Below are experts of layer 8 (counted from 0) of a mixture-of-experts language model. Rows are named router (the router's row for the expert), up (a neuron's input weights, with its number) and show model dimensions 112-167. Each number is 500 + 40 x the weight over its row's rms, rounded and kept within 0 to 999. Numbers have three digits each.
After each expert's rows: "gets" lists some tokens that make up at least twice as much of what it gets as of all text. This comes from a sample of Wikipedia text that the model never trained on. Tokens count by the router's weight.

# expert 87
router:513444523541448457405520559583487468485452504529496541542414446459525450463487489462493451501478473450511512495534535523475519543549447455423443456451471467540535470546
up0:477510498454542500506438554467441450423552527503524486484553509498517502513499539488487463380543514505505505526543482515477421470495500472533510547490480446457490578486
up1:510481532492566531549496486502448440502489486488521457510396466550626519496541487521485541470556465472441498538537511452556508451453506541453522490511474512558502506540
up2:536494509560513539510545481499491510501493537458518476531466482437519467371443553442521480478529492505520537551531552477524502483528473487477461452498513616468522404513
up3:541524429527477528513498530468512467507466503497522507537517465466553469492532517537504499419505511405558522467466429414484529489533441496429536443496450454404472497513
up4:516525474464468388567472481568498493467504539536485500473475574584514491497540593506411485462546473524541529488528494453520551502546504467500425471491477499509522447498
up5:496480521479497473478466567472508388509519517509476498481516472459568451522499498482486562466466404540491506539458513468487584493479490506449515446555437450496586524517
up6:424511508471446486477470416448516524426569512485507473511519552462528457526468489509476525558505452449506490478467531516530484519496501534532527522493491473514500510495
up7:529470523480434510482465538592506463474521514480454487480479496572475527523489474565418528495449502480561492532410464487514486490473525477482511525535540481501463531458
up8:465445489544577444471515482501457414498470519444497497507439443495560467493476504483521557529518513498507553456469464494479527481518544519557532488476508458517464541472
up9:414521467468490512428467531483469520491490508501483490519497504598492452524445564468482509434503511566481568530549494476462537535487490475488493503477543573466483513535
up10:491524531585445468459509511550430524509474560546559504526407456486468521519465498414429487474465553517433504485382530520511515513445498558456435562496509554442470500467
up11:501494467477534498452501424463494505535485443523454451498576450521521477477476542499581507497471470493521479506440570437491457495517450498503482490486444472451459475504
up12:533540474530479550584574478504484505512522511513523595461479538472495516457474447471440524522479512598461446484531523538441538541479502529534453438471480475530509484462
up13:543570460488518457456536586561461562468501472551518531498394494464532505535548532432524507435476496507484467457432513527512545525478517433484532474457514543484547491539
up14:547499516508524484549519535491470543467548498504508493482545528475453493557529565467571497412549459470521491538449518419440530497557499516501503469488534473511452506517
up15:480488476571424496482544540528523530454460496555578494520511533423450525500450542477482515518458505481501539542519515420543500490498446523431484519422478452468470469471
up16:479451429409501469459538449491527509568510450503548503464485623555501486518472452442516473497501485450461477470510504548498480522503440496544532566515553504525518607481
up17:423523496495483467477533523492447512416481521516547429454444462540476506442534474493430485447487512489420489507527492498446439508503410497557527501428479476505532536538
up18:572520526480499492453485543535529503497541487485460562450485578510522587528475445506565518430464499516434495486510558507482563488507440522495542513508503532550594563483
up19:484470504510562470504507535566546497515484531395508496496479464510537483484421477421509468480471520507600465447503470500475492469492502506548507494475476532500483593476
up20:492455549439498427518542538511449548504484468504532523550515453453444587596451480504536531514453485531486470522516504588435491541540485514525477516499524485505460604509
up21:496494492506414483496510500479488489483543526476517518464511486484526457496542495470527499434502542494504508574446535440501519476458509563536513550451501452436474470517
up22:522504502534490514466404524538468472473375522447496429490521505472486546545542509479514482445522522537484477482499498490468525448470529461496532520508571522593518575531
up23:466470508483572572575444561504440557555520465392505519525439435474507475531476465525482483514508450520531437535454544463443472432459509501499496519552513421521501488459
up24:491453475535421430459486549503463477459466543568449443494531491450511442505497526547566492426462493508541535529498463484521482505496516567474462466500531415508501470492
up25:502567493443480480569476505537410493509508495468595480548496480538515492520487481516521590533514492491455518559506564495534479478509448543464475496450514537427461483519
up26:470449438523486474530469545515474513465536527527456556555571506484470547490477550563480517472581530482531467511554445480484516472463444471481509457514469515459443547509
up27:526490443503473528466505565438500463439492501451505498494505532457439458482469536498504529544522466597600483506492497477573446537497474580509506457565509467542534461488
up28:553502506514523496512466586492506542448461451608489516478516483500528465454517527521548490443468426458525531494577478492448453455523534500411551530527543554507474501513
up29:474487547437491513469448489511506449501534504551553464423522435442485533544491512548506504453498552529497482493448503533495534481540445488492439537535439504474543584536
up30:559496538535490471529515566527521499457525547485531459492452473514516507460529518517513489527532430519447515502479544448492503503553443496530494533461532606512467505533
up31:538464457485504506482519486506485480436449509528466450533452443509542542434469446430461524409447523453504541506495529529490546562475500482523437512482530502603520542531
gets: " |", " ", "0", ";", "1", "3"

# expert 14
router:453455556462518420492454491557439482520446500520517516515516460448500454496432562550528475516494516435456580476528529528544527529479447400450516534544461389562500509462
up0:536481572440432485520472499447486538496412464556521523507537518517445496442463506530505506449497488503509469539474480444567464541507452529465566540459430523504555587544
up1:496529472522451486519470516479542517439476479530486471549555445500487441550529450495413573534508459538506506570466490492538499442491451539457531490478499521464448454461
up2:462571472547538473422487521542489514582469477460568522575542527452422516538465554457461469498480476516483549517447524484486512556467531451439499488493570477415472536516
up3:462473517518524488572478509517515525496529449495491494487482488474493527546462520560515493476495536492448559572591476460538534541537492473524499505502499461479494532535
up4:518471520566449553530505503553459476459514554547545504445487470516427544522507503477510525500515521541564528503500504478507505523565485480425494495515483450421539473422
up5:387536534463521468632530454464443451524523562461463533525524506548424490458471506525567525480467518500482477550479501486506480436490538543449499558566509493501501519459
up6:516574441467474524555533470536434492512514479506594538426455586432540517532508508487471554546565490518488468419535527481494517514444462457518517520482474450442475484477
up7:559452528534459433417463484520509471524455504608516443485494511512515491526514484481494536510467513501522487471448531473508452493441450500472463441461519413477475504587
up8:451537479522474490441485480505494545494494473511543509523481508428569529555543607558510451460399493473472524477506498514408560539503523497507469534503448506497455574478
up9:488509530511505411507534508501580547469470583475529498493478508493395454490491510527520502507430481498500574464561507565515462437496492522497546496529469456519538576564
up10:548495539500442470545527454490490390527519439501475531511587501550570520515524519497475459468526454491535480497528497494543562415530500463520480475511496524460519413485
up11:444488459473594474480490528555464515461546510536470480501466457489534535561536537524463470428491519465495516451447518518515501476493463476541443520449465460479556460475
up12:438536496535523512572467394521481534552528537497525493490440527470516484440543566473470510486536484480471485494506529516538466515488530503486472452501503463507539500568
up13:458501456515532525560555495506441543500463535469527496453517560517475502519475538522522532517451525496487511494582521533509563513454429458547597481552565530473434462569
up14:431465506490477467562471452423490518487468458514428502466505553477486499555423554571428573491508497461554514486545422459493513484518528430501597542490498551468509436481
up15:445500469494512464492495451486531444473474446466519544535521520519466463528420477579505445487485494522621547519492541443489496541555593488579496576544522548513513544531
up16:538503511539447469499505453520491480519415589522506552492523516563502453615533518463575457443522461476553529533548503505509502533466511530536506522486467351497561487494
up17:499484623401537484506449484463435450479500469478524525471513380483474496411524496497509460473553514526485531512488455461477475443501519492502551415525461454590477535436
up18:466477515489472483497516520535565511459523466472431471509532397530481503444532498519445501473480480475475480516557487496496460450465515466490407569559513455485515517478
up19:571544535489526474553584414471533438468428547559518424511489492410490521488500623459564512495457551543496552465513479504563368486481475453457505558447422433538524537470
up20:448456554487486451462506533505476520506560503508498517565465528478517466519487454428481525537482414527504475539527432512527474466541531493423519521507492433527451478503
up21:542534499489501538548494409515417528495433487413440482557445525511481534492454480443488496472462518470507497519481487509502406491471467449569446453499444497451460516550
up22:499473495481450480547484568580534559561528531451576535485528511515503494499493473540513568556482537489473538553518506493519481496443459505566510526529520517479455512455
up23:548432498551517430559492539569441572537548585534485533522430553502518534516439522440477537488503482508475501560532535505530528512481529426558447525496505503541449490461
up24:519566495455428472480479547549449487426459506516489477521458542465569442437424505461484548524509465460441516515466448517521530476426505433489440485517543503539525509476
up25:515512541438478448544473520458468495497517464420522532526513505475564543434509577520517506480465545485513546515498506452524508485499495447484520466529531452578531463471
up26:527514518504465492567389529496578467538552548512520520576513429508503539487505488480451512515411512479495513451451498541460496509447549477478459553457556424539534542539
up27:479507527515470441505494526516510444481479490548468520515485543529537470446499455503483580472552505468518479471510490464433508507513515534518545566517503477545537484488
up28:462441502519502509483505571511525478522450504529550454508504494460449528520492558510494504493522480455547536485520490503509511508519555510479501494525442430477509499506
up29:540485571505484506503414581479409442480470497556597539480521518495464514528526560532524477490481581493444485516536484534494456507470506548490479475487480480533477501504
up30:505482486514537454496500524514572499538448475583482482509552486458559478484489460510529471472522529525568516412501518451423475468488530492461557546524546428477535515422
up31:466522480486415510434517469505461444463442523510550515537536553494487494453478519494503513515426448525475523488519500515479475504498461465501437500492529509547506564471
gets: " was", " a", "3", "2", "1", " years"

# expert 32
router:511563495530467497511502446397425554444497479496466517489545491436480594433482554477414490547513519481544476522512545469450482491429515494498472439455479476585452529515
up0:456545441479519480501497590495461561530526520507484462556474430534441537551494522476514493483501571447453474497441550553462517515524502426473500488477495477418511480539
up1:492525567449555503501536473467450588454576515488506544488519584496406485421461557483508538517539502554496453520475467482449493500413564514477493510484449423511489490519
up2:494490493481458456489527458479510473475426551510537477592548529528517535439511548472564507479470495504484526517547576496471493503485505456534494510482510511469554458418
up3:542555412520453456510492468503486443418498409607460520474605555543511529474419472542504582489465511461512481608488480541533466482498545457460520534407394503547499488458
up4:542482433484497531601559505504490567528482425533498493498508443431563537548521542425441474543559477516529421519475484450528459442524523446523519525412437455591504530495
up5:524438486465440521481546564485495468506484511527521492484529449464467529508486502481504438537516515466505496502545550415506543520519499533518466565474519427506450421531
up6:514541451461452493502529450470545530518495492523519496446518472486502518483494556538403564491626516528570453518518524443465459547514483492555536487615452518499490448520
up7:459541535523550460509558514501576498466544498527476556553461423508531546522496568484422486534415454477451446492556492512552433483489526489523506457542502532509450461558
up8:528550577468443481510535465514426461572525462485439513523485420483440512488456516520515487521471484518423559549515498423432453499513448443493533485519542487484448511477
up9:507561535554489447505549455430503503530528510445547504529573469466551443456519546475485491493481486497476514478516437435505475558432478571420483461575485465554549530505
up10:441516470510582515524493465501461491514504437480473548511519493529517541522477573451428465473486504499502480516428542452503474460457487519511528413538507482479475631523
up11:461503474561457576500465507552484546474480498449495590546518472421497500512446521615473458509462495471503580561422576452551530490471493495514473539476551456509500527499
up12:528550530513505436465530429547530532562527550556546520550554433488504589437508472462588499504541523502583446467480491433506511427471466564439510473472518476435503512506
up13:480507488473512475548510482487498545514488481551511467474440486489533552498526509478491453496546475453491461516499512507437478481504492560564488537566476454533544493530
up14:537516505517470529523536443434511483502479446487432419529433495427515526556526578463466539491526536439453481506508454451453441472458578471481481440497463476469444542504
up15:515552479500500431528465515486506506520476510488443517500518551594536465497513549559447517490452480513503531552452461550545496481504545488542472568537485490469511512538
up16:417561464559577507460439478488436475497555513441549488452499523543532484490399535517552503479562476499451546528489484522550519536524483513479507480475422469535424479396
up17:550504549471465516486529511495537578417481522498500449452473479545562491479479466532480524532497524461477484421507567508434469489532498487585556511533636504499496506509
up18:487477498481505573486467452484533500510549489497477449442527516495591459503533549542503476482454466527574531464500471535463533481432545459426497458559430501574494463533
up19:559532460516535491471594463446455628524446519440487531516563519501477488542570585494447526486480465534488559499530526474493478535455553537468458482441417533454518524545
up20:475499483550513461553492512518466506503471460442506552520513479498446510481495480519501488487489455452568523485541487541456480571529564501499472387521418494572428491508
up21:471508541605493452449401510515453583526528447479503509466444515525486552562516503559460539495471542468557467498553515442478463499499498473438474520508546481559533501522
up22:532530458490559495477554493520469553424493457444417504458444530493502544451485587487508498485533539501557516468527477461474551489555425537507481508507478454534400484582
up23:431511472501519490473382468462493521539552558513477519533539428464425503518526438464520526474502521550538491529490529500467482554514499526381591527504510491558556532452
up24:545531468587482529467477442549473496507453517542450509614496467534495518472561466502460520456503444491492525487534575484468483441526498506563509508508544559527507432494
up25:513507572432499557515498425513516570502517468517510435480486519567533516468441525495581511510522472465477431525483460508522529542513433489576474533497478491504492535550
up26:542545442596500526499423506465531454525432491466494529553487448442519527515457497536490510515517460475594528498496471498472552570497489475468500526525524591517451496474
up27:499471519482538486506500445489584401475501532474521509497402495614457473483511510514419488481545483507504475521527472579515422505461540497510441491598481466511513556438
up28:504511456567510459553463465542542452505490476463473446502490513554518534465477459520533462479502567522519452605469569452469513435479515476438457466470497496511402461439
up29:482507490471484412587469515458457356456537513480555493438473557409419441420472543496467468534489500464532482472521479454465535490543563550507473509484540523461501414474
up30:467478506460529524616516504433467457549526485522537423524404511454498477563458509437492479512453499516504457500468558485482483506513521463509562464541459486553499470509
up31:478558427498473534460494505535459504416479496530495450474548569538516573505485500444457545524521556519482544555468464503486447562510462466475441455485479479533544553509
gets: " a", " the", " of", " an", "'s", " other"

# expert 8
router:463543494566510592461451434501500510488490517564505570485494487488507447466568514556520450512486510439475582540514512542535497555602453498483504558523536460422417511511
up0:515499454491536450449428550570455502524483535436530530537443504456534473437478488579537453459484536449540487488499459502490480604507469530553537457543482577479466483457
up1:482461590566484477546442491534458565466590501543496447530564522508437495481512543520549598464529460516486498466562503580468583521547489536503569493487505427467482485511
up2:452550438438478484505480532556515503524485506550551507527559506526507454447522521575456448470578464475482439467466509481479510459489522552499511515508553487482499466490
up3:475489496523529478453478525482518558463548573522533542526440536477492524507580526443490518518531440521493530500531547514560468577530526459482528550486559507486554508512
up4:420506471543532520531445485512526564503398498452544498440452408464522459497536553548506542481561488480487523472428538436479510436457559506527436503550498545541503479514
up5:472508533477523518491538517504458442502423479451518537604471511475422477524509520537525497464508539540533487520522515489541564549529486535489512493550550521541508571563
up6:412583423531460525534481546498455515561512515517457571467533540494542487446503551429552469477513537514567546531470441479532547521541427482423489517475488493504416537530
up7:525489539530531411478475444481516514476531610645442513497462483479495527497490535546512499496501526536512472552414432492477496564597457436478503540503497522531430559505
up8:493599473446524468494466530533547483464385550425527491548515497461457458429534400499532512506561501506526528580505503522506481576502490493489507454434506530480467552488
up9:466531512465507494454505531468416433444496500430459494428484505408493474477486509485462504523455502500441549488493400494514482550571517445486525478509494489454436512470
up10:469551527481519465463514457497510425492545458475489513524463494460468587457468585508493465448430496478485531552499532567523468425501549451491539508479449487549477426500
up11:526411479482534547420490505511492552522537558471531471492478470525530475516534509459560502496491509504497517541500462496499523563529463474555457607452437525554497509478
up12:495449519494467559478474532552520472537461503485449506454544483522431473456508502474480483484413477459518509458457422480461489536548445497509504480451559506485464520520
up13:534551504562481594556578542515542464456504539587473547561474484493567526521593537490484541495562513464456438550507448490511555511478522470466529551524565537474489575466
up14:501431508472481574502548467463454501484539480480452483460494507437542405492588486468548514506502492538510429480476546523518463476568583553543481458437465509535452416509
up15:503499512530486503481544504543431478500423519488545498580430513505532543487479514512475518437568449467463579474485518522531509480459458564511455547559497423532517517507
up16:479530510469488509502424471458469513527454480512518562429525541525558499474484511472503491464482544502529562516552509499449480513447524532391469514506585497434512453486
up17:510511410448496551514473539441504494455468478417465522494466480510493438477533481450539514546559524508560513538454543443489460516518534529563501504486475479476420531505
up18:485503510528444548545528569453497528501537548512453606441520467473561519439503501538414486511505514480461477575484474570551518447536587434461533492527594488554374526458
up19:502465477483516474509494445558519499566491533493503480498527454523503526505425527554485469472433485507486485533478485505413563548523521495528525489470494486506500557435
up20:433533531498534484595468377494499504464502491525451435573471528529506521491513482541536480488452460547446473613497461482533470554501484587541481458483498478505519474511
up21:586462480550449449465527510481510509517480508532543537449389447480420443426571517486416531427461488472431582522546507556454498538612480512538522503465536515562534532523
up22:545421429423501554469511460498503469442494542421541489506517523445440579517461537559553530524504482541573542489507484530581430539513533487408521505480478501470475482437
up23:436521464542581528548554494525534510459548522499526556501498565572529482514516475535498500503511517480481429545571529534505508483538461460538523431499535556498515507561
up24:476562468450557510454539530488520484438533401527478494461461543540464416513499446444546542490530538523476469474526459450489518523520438523537516530502449470465391559468
up25:459560408571492501548593487517554463537496484523513529614526542528523499501492559463455487533501485485514476533450458530503551497486507484506465514498501444496458573528
up26:528471530422506521562483507468500469446495511547473481461495495537484599579446522514476533521497500534492498455515474466512511559528454483594534523540503528432513509529
up27:541504553519506469461472516501585503545502599536493508454522438443556470502487460460506485537454483443474520385446479467495484494464585520503527511553541489496500466536
up28:502517512481519464473487489504571563536488513442553486503592501516486441472582530452515485398506492490500480499525463488544545499502431531533496560523510577496555464482
up29:482510481624469482462484554572464423488419449458519414541470525435487527478480479526492465471443424534375486493498523504553453494491489520497513468542513479487521497512
up30:515503517531483444487601481485488506500553467502447539515560550519523476474473505590506529506435448508479515489451548508536508501444549548483503503465482538512480496545
up31:544464499459528564474498483535569515395578489554446451427485596510522494548585447514496493515491498502478516518495532549503531575467492503559545477492490538441500457532
gets: ":", " Total", " population", " Coordinates", " Born", " age"

# expert 4
router:498532416456482496496489473484501494585486420523474519486465488609467465498505444490550488534508473444512475475482539548536497575562517491558581513475502517481533506458
up0:447493428509534579510557500494482450504495528535442476471558534432605450476488521419571509471486421461561491477469518467495527514494492514495607519517514453522506517489
up1:525413411472562521447548510559462482524530465574481511493495517562450507413474449483514525439494480465514501484492542513464573485537485561499465538507593506472495478520
up2:540529435544498486526454499508416413526520491457488426526484540511487542505513539458466478439536461524511437494479574483496502518507560435555453510507487520588551526446
up3:510557474508545496570527539546514493525549513496478500459470522495501493487554477431464510527497497520575465474459428502571501456499487424506474415495476488484482412493
up4:475527443472489497493478510462459560544438441520538477515518518419572452500430475438538498457468441455483495522539526459509529500550477500547563513510494501481509478511
up5:491507444549530455534413521521499560563529441470534525500521499550442426534495496489569569467554436542568472531528468510492547478525509547461509529483432594472467501535
up6:557542510499453539450558493475498453472518516499444512486536513451513497522522560478484514447487557467464446533502589462513534504512538570521520476502573465429573512448
up7:522464519510501435438514566470493511563481448517519501443534518493513517485545434619525462474502509467467546507479507436568494573509435514540520451527555510418484482512
up8:520492442561506558538552493517457509482509448476515490495498572593482525519453544492518490537484466576515437479495460488455431512500428533506510396477515524477518509487
up9:550478478534512483511493558437503485544450472478538590418496495526479553465464434474470573482479528534424474410475515500470539496454545459498476580432532568426464549489
up10:540559560486440423494560437518542535554417488547524536546561475519439500457460524476560515474577475485528454536496532469493368476482468535522533554575563503461490520508
up11:462442562559579511539518512456465524537400510543509515477446554513519528470524493446488522458477499517484524481494504498462506541543542467536550480550558454535494560509
up12:549542450413546482492487511540543485545448487487517530496517511565466538461535472523473505447491461471485477503471495472496488538460531404555548465427562459482556559486
up13:454526577545529515464538542492515618452546521461467547428456530450469488541548514506481468478449449481552536501544494508508487470424525443510598547548489471566493456448
up14:511476523471480534478410527462448416539573458466467487528558411577467459462520527471424464442474556507493486572452427486494516517535514524459585579526491518529440466534
up15:435480506543505526510515483503579515528508484553528400443509490492522514501464497527594449459521502545497543522526517470498532561551452514513544470491475483565527535510
up16:467547442502443558585503509477465540551531544529474530488526574468499472537412470505515500531563511544504469517451455434490488570560557496596483502472512518475452506468
up17:462455450465455462493502570503573514406505555512537547471558442483507544526569499470538524531578470439547475519455519536520531524567558495530504493532459524448580494557
up18:490582582520498510471499561428496508517463494522534549483462475514496495406567540513551501495465525529525601540478475520503510541494491471542542507477519493488479507534
up19:551558463527568420483497473466444472578447440451516548516506444514464528496523510478448522432488449502608492537456532468541515586499538515533534488522521488463548503536
up20:485564503466504556532479480402445534513547576445432414501477473555492510413459502499452543453510521501464523506537520462485431514507504428492541497490492545549493508408
up21:541497463557505541499477521443435545442488467499535531502488538536554505543488538541495512391513526499537525505420452447436458522524485551467472546469522534530474525493
up22:577544436503473532589504435523506481470470592573464487506407465440484502476481477562567442464461459492489504530523491514555469469517478508538503467563489508456469524440
up23:489430489510428483495453429506555450510518464513567410536462506532493487536498497451513532491528497517508433465532540529544456547535504433521514518440560466456454511501
up24:454495527477434520513505466508539534590547523456462493443578510489455520445505467494449524472508524566548484537436478499583475556481500471503550501458536443485556458546
up25:501572504423415492518482414601481436528499461489484492521442496378439482447473537461497507477510510493477415480504453467488460507477518522527486569502493463567532505527
up26:488478490599586532545485525472545539501506486509486508519456449475554513513391540478529496477443500501500498464546409588452512523494491552509538510470553445463553435481
up27:438465466470513442462540431534476366662581484511482453551522447454495541480551509444470495455550458512561498491497459457514464540498557519525519500458461468513561565487
up28:470515496489461532522476475497445528584433476519539458508374514438529533561487432482423452460506484510419505548446471458539486538556477536470500439495498531488454522460
up29:527529459506491501545481510555499507468506421542513506469548546522480460486501548495470503540520530443521520509530416432542537530475547524491510487443558476479497466534
up30:485559506530466549428443438477558524473481449503493559468482509466483544540503477434496515449388510468561480528496583543501520484483471493558467486528478485484436524549
up31:515466468474503454510535527494506447525539492418528487502450457527524503457473519511540478495494538469522476497562574438534522578500532512472478492465523508466452470495
gets: ")", " |", "\"", " (", ";", " —"

# expert 13
router:553507506520505492462469444541473524468494444517497461446551505482524437494461435494548464482500499467449588519569556503526486570559493496495461539521510499444452520484
up0:562510497502546507531455474500488461420400555533551457538442534460448499502467562538499499489526496524448534491499448567513586477507550509531439539532571518527461540528
up1:486519533443526509564514463479481518541450482491498436500557548477446501585513537490607517418505531532503542427590552490514473576499475483524502497506483477503485507505
up2:507522524547480515524506506439524472492558525446446548516510490528567490488511573476466509541459603548492548549510550498468411484545427467521487461492456524479418533476
up3:540450564568493574426454494521541499533541522478543510465543540528498544586438448490563554506469504521446546523495609484520520495481509549506540511533535511404529530551
up4:569515489452497504428498509567468566415479499511439511500500576516530541470424545505489515459546470535381512484496500478508490524533477529571506492428487516500468535538
up5:469478509585511511506520426532517500488518523509470547498481547449502537500495516483485498503500426596483544472455565497532491527456464550559455451510562542525482515468
up6:415555449513470537457490486513455502488541417497527498474467501492442610526442536519418489448533497461429532487472438499506479479506506485507483540472528474456466460444
up7:511515524514535482509455473519506459523439452492460507450467499508469496468497497454423461429553483453472541567494518511439509474442564527451449496494552471498482584536
up8:533470547503459507416460512506461497514487483501508561474536449493520470474490518481556530511442570546484506474530542454399524593512546439477503460539538479457603460491
up9:530514462533444544486538487452544556533500497510458448480437483429466519480470498540436526493516506558481508561481513525457522438623452497525492527557550511468530441587
up10:515506486493488555509491533451457439511495486420484541466441509473515492504455571542514470498538490422491509505513480549552435530425496478476501476488520527550530565526
up11:614539480481430468510474487517459537558479520525505511446511441495546504589518534522492536501467506559507472488551471484534517517475448481472493538558531489459459506470
up12:436442511496517557532541538521469512488536546516420500547511478482538494456482529499519520493466572532518499442495478472443518517536490549484424494467492462560427461447
up13:520503501499548511541486511469456522517469522477469486522443469544579493503488531478504520441522499433402521502512490505460518475593492572548559476489476464477504462503
up14:523453460544485549572558544554465512496485541437465495539439469558514526512426475527485511484514536514500526495537570538542486578501537516541489550517532501529510463579
up15:568461464505595464543561478543464532518541496522448549508481527485523495482573527543496478511471523513394536446531524413525491506417520486545562471570525507401449472532
up16:487473442516543556544484503488498518537539527528540491481553428534455434532476513551532482475481414416487604506525532479511507544513535495445424538475549478514468527454
up17:585483460469470470456530519527545468528538479520462491469469546456511466501465490468485470497509508482591514489433488515463477576464565453470490500525417470522437492490
up18:531565430548542472531527555512450530466488554487454471613501485489422463576500517507440515520590478478509548533506495442523435531546521512409525494476550511513493456564
up19:512556527565513546483563512459460545453451473475517512494563539461493487495413439425437482498482470550482499471466520471526468535512565488578514469509478461495492456521
up20:485545473455472490463384569514545519417470457482526514534481492493538473515538556508515487446523479468473576496529527514579458543496534474525525509486478519481524517465
up21:514543463552471537521633449509473532452447498527482412483537513399458523520445503477538488488521512476521483473451526441527451472531479488449504528480509506497448520541
up22:513463550493495385490469465548472498544453430534469509483527523451499518489562552388528532494468451463466506561437484476525507453537524561509471564500557458424520550497
up23:525527539446506443521545501507513519436487532475529523408538484535485495429528494464543460404484534491490481429543493449504523500533397512480550532530523523498454490528
up24:444474532556479494470546454545495539451523535503539508571433508474487487532467511558450458437513435470537453494510544505483491517527489551449454494497488462474533474460
up25:511562508469511524507560435498534532569560551526463435529469575491462506479432542514573469520540496488538476523493467456483503514525486457463469542473508454408455495512
up26:511521539537510470527490477525480504500499486455543525431481551514425428399563409502459446439515483515496506493529403516421511518481549537536505490501489533460455529484
up27:505449519552550492556513443483458542424436470509473503516481472419542500468522519480459533434529480424550553495541517503488488507476592414492504438480520492499504496500
up28:530508522501532432505484452496539510474500520570473442531517478515496451522485499589601460463499520520461478498531398501473428505485563488559457552514503567502530514512
up29:492568501531486459529554453454521522524483368474540470489560505447437495525455494517466486452571479405460502549528510472399601498454496510478554524521519502516437451463
up30:532487497533472435452493520504518552477521456448485543500499475514500502505490460421537498440461533525508433549582493521511377570512404447477495479470518509460506482479
up31:540517514486560479417482489562515469509527490492511483496498447518467515487535491484560441432538507569564509587548489482528548544494472493457493467475462529465501459515
gets: ".", " ", ":", "1", "0", "′"